Weights of a small mixture-of-experts language model, trained from scratch on English Wikipedia.
Experts: 24 experts in each of 9 layers, 224 GeGLU neurons an expert, 2 picks a token, a softmax router.
Below are experts of layer 5 (counted from 0) of a mixture-of-experts language model. Rows are named router (the router's row for the expert) and show model dimensions 96-191. Each number is 128 + 24 x the weight over its row's rms, rounded and kept within 0 to 255. Numbers have three digits each.
After each expert's rows: a language model's description of what the expert responds to; "gets" lists some tokens that make up at least twice as much of what it gets as of all text. This comes from a sample of Wikipedia text that the model never trained on. Tokens count by the router's weight.

# expert 20
router:146164135106111123157173124129145129145119140190115146102113145143117146132130133175096126108159144123139075130134146124113117134124128092092140129144158109147159126129178136108122103118148133169089127141149163177117132136140105115145134100144061116181082121138116097145123123152094094128
What it handles: Auxiliaries, pronouns and adverbs in running prose, such as to, is, that, it, has, would, not, also, once.
gets: " to", " is", " that", " was", " it", " he"

# expert 0
router:129131143104097105151150131137134139169141148171098152112119171133118149115106146133139153099144147126147086109144159124108117150140119100066171092135170082165142140117146149105087094110143114159117125119124180116096134092161077099143134113133109110150127126113088105135104115152088121138
What it handles: Articles and possessive determiners starting a noun phrase, such as the, a, his, their, its, 's, plus table-row-opening pipes.
gets: " the", " a", " The", "|", "'s", " his"

# expert 13
router:139139154112132106155173126134125152161110159191095155111127136148101140117127168192105170104137140075131065098148147126090116162128137086075116103136134111156163139115148158105109113142120143124098140140142130146121138116142104114148113103167127110141127141137118083171119123169125110139
What it handles: Pipe separators and numbers inside wiki tables of sports standings, election results and race scores, such as |, 0;, 3;, Ret;.
gets: " |", " 0", ";", " ", " 1", " 2"

# expert 22
router:100112156115132122145148149123143147161113134158118136115132144140098121130101134208123136125163147112162079100146136137125104128146122054114159127147161122138138152137160148118120104143124111138118131149134183158133147135127113098183152129148071117139120134115101098142110134145103107154
What it handles: Digit pieces inside years, dates, times, ISBNs and amounts, such as 1943, 19:20, million, plus sentence-ending periods.
gets: ".", "s.", "2", "1", "3", "4"

# expert 21
router:127127131104113106153153115167150145146129148183106143137129156147111129140116141157104137124148171083150087114148161114109116165105128097105146109149160096140167133114150145134102116133135128120102135125146153186123155125156091119121121117134071110136117134111096099134100116149128104145
What it handles: Conjunctions, auxiliary verbs and comma-ending plural words linking clauses in prose, such as and, was, were, been, but, records,.
gets: " and", ",", " was", " is", " in", "s,"

# expert 2
router:134142144099120130165175150151140138170118150157132133118131155138097160126125156164132131118162144113145079088167124122105108158140130099102141109147139115142154127116173155120121117100142133127121140115118172184124139127113086112152130095115139113156134135119089087151107146152095095139
What it handles: Punctuation separating an entry from its title in discographies, lists and tables: pipes, colons, dashes, commas after names, also in.
gets: " |", " in", ",", "-", ":", ";"

# expert 9
router:151118147123128117146156110147170129164141171150125152113134137151123150122117173197134159107138118128120071077144131143127089150124120094128154110146165088151143136092136123129130116142138133113082136122136176174144135108136102118168110100112119101162114119120105110150123115153097130139
What it handles: Vowel and syllable pieces and particles in French, Spanish and Italian names and words, such as de, La, San, Bar(o)que, Mar(ra)kech.
gets: "o", "a", "e", "i", "es", "is"

# expert 10
router:135132177109118122166148113162159147164118141154103140099102150130132169115111145185103117109153135121147065105157138136112136136130137088095146122150143116164118133093161167098091100109141129150121128155128190163099131124106084094157135100159109115164142143127100104164122123151123112149
What it handles: Initial capital letters or fragments starting a name or title, often after an opening quote, such as "K, D, Th, Ch.
gets: " H", " T", " K", " G", " D", " S"

# expert 17
router:117125145130140118157157118122153157147154148182111144109122143150099140118120148123133142101156141125179087077140136130115103139136127081113164111138136119147141135097151166107127144124150145134093121153148157146119152113130085117172145103137099100152108125104118082175121112167112114135
What it handles: Prepositions, articles and conjunctions inside running prose, such as of, the, in, by, within, when, among.
gets: " of", " the", " in", " by", " for", " as"

# expert 18
router:098121153099122124151143108155148146131120157176099146100142170116107138114120139184110153117155142097132063121140151143135102160140128106098158115139159088153171144121155115098102130110136127128113129142141172152114139105142129079144106115146113106137124135110111105162114123106114116114
What it handles: Pipes, blanks, line breaks and small numbers inside statistics tables for football lineups, racing results and election figures, such as FW, DF, 2–0.
gets: " |", "|", " ", "\n", " 7", " 6"

# expert 11
router:126148158107125116159133126138143135138132141136115139111112149134113153127115172184139134106154116132146060087152135122129117138125112127098152051156163101148135150101151170137104105126111135118123150124111168176116165127137083122138136107172070120154126128112123078112092123117120125144
What it handles: Line breaks and the list dash starting a new line in infoboxes, bullet lists and section headings (==, ===, ==See also==).
gets: "\n", "-", "==", "===", " p", " b"

# expert 8
router:127105153093111110159150116150144147152120119175077176100158155146142173110123151187117170117128134097119075103122153113113117127096148082129129102122165090154147132092144131120080120155134136120118162128119162183116162112138134090145102107142103102129100143120097087142106120133110115139
What it handles: Table headers and cells in sports standings and election results, such as League, Candidate, Votes, L, plus prefixes like pre, con, inter.
gets: " |", " ", " C", " f", " 3", " National"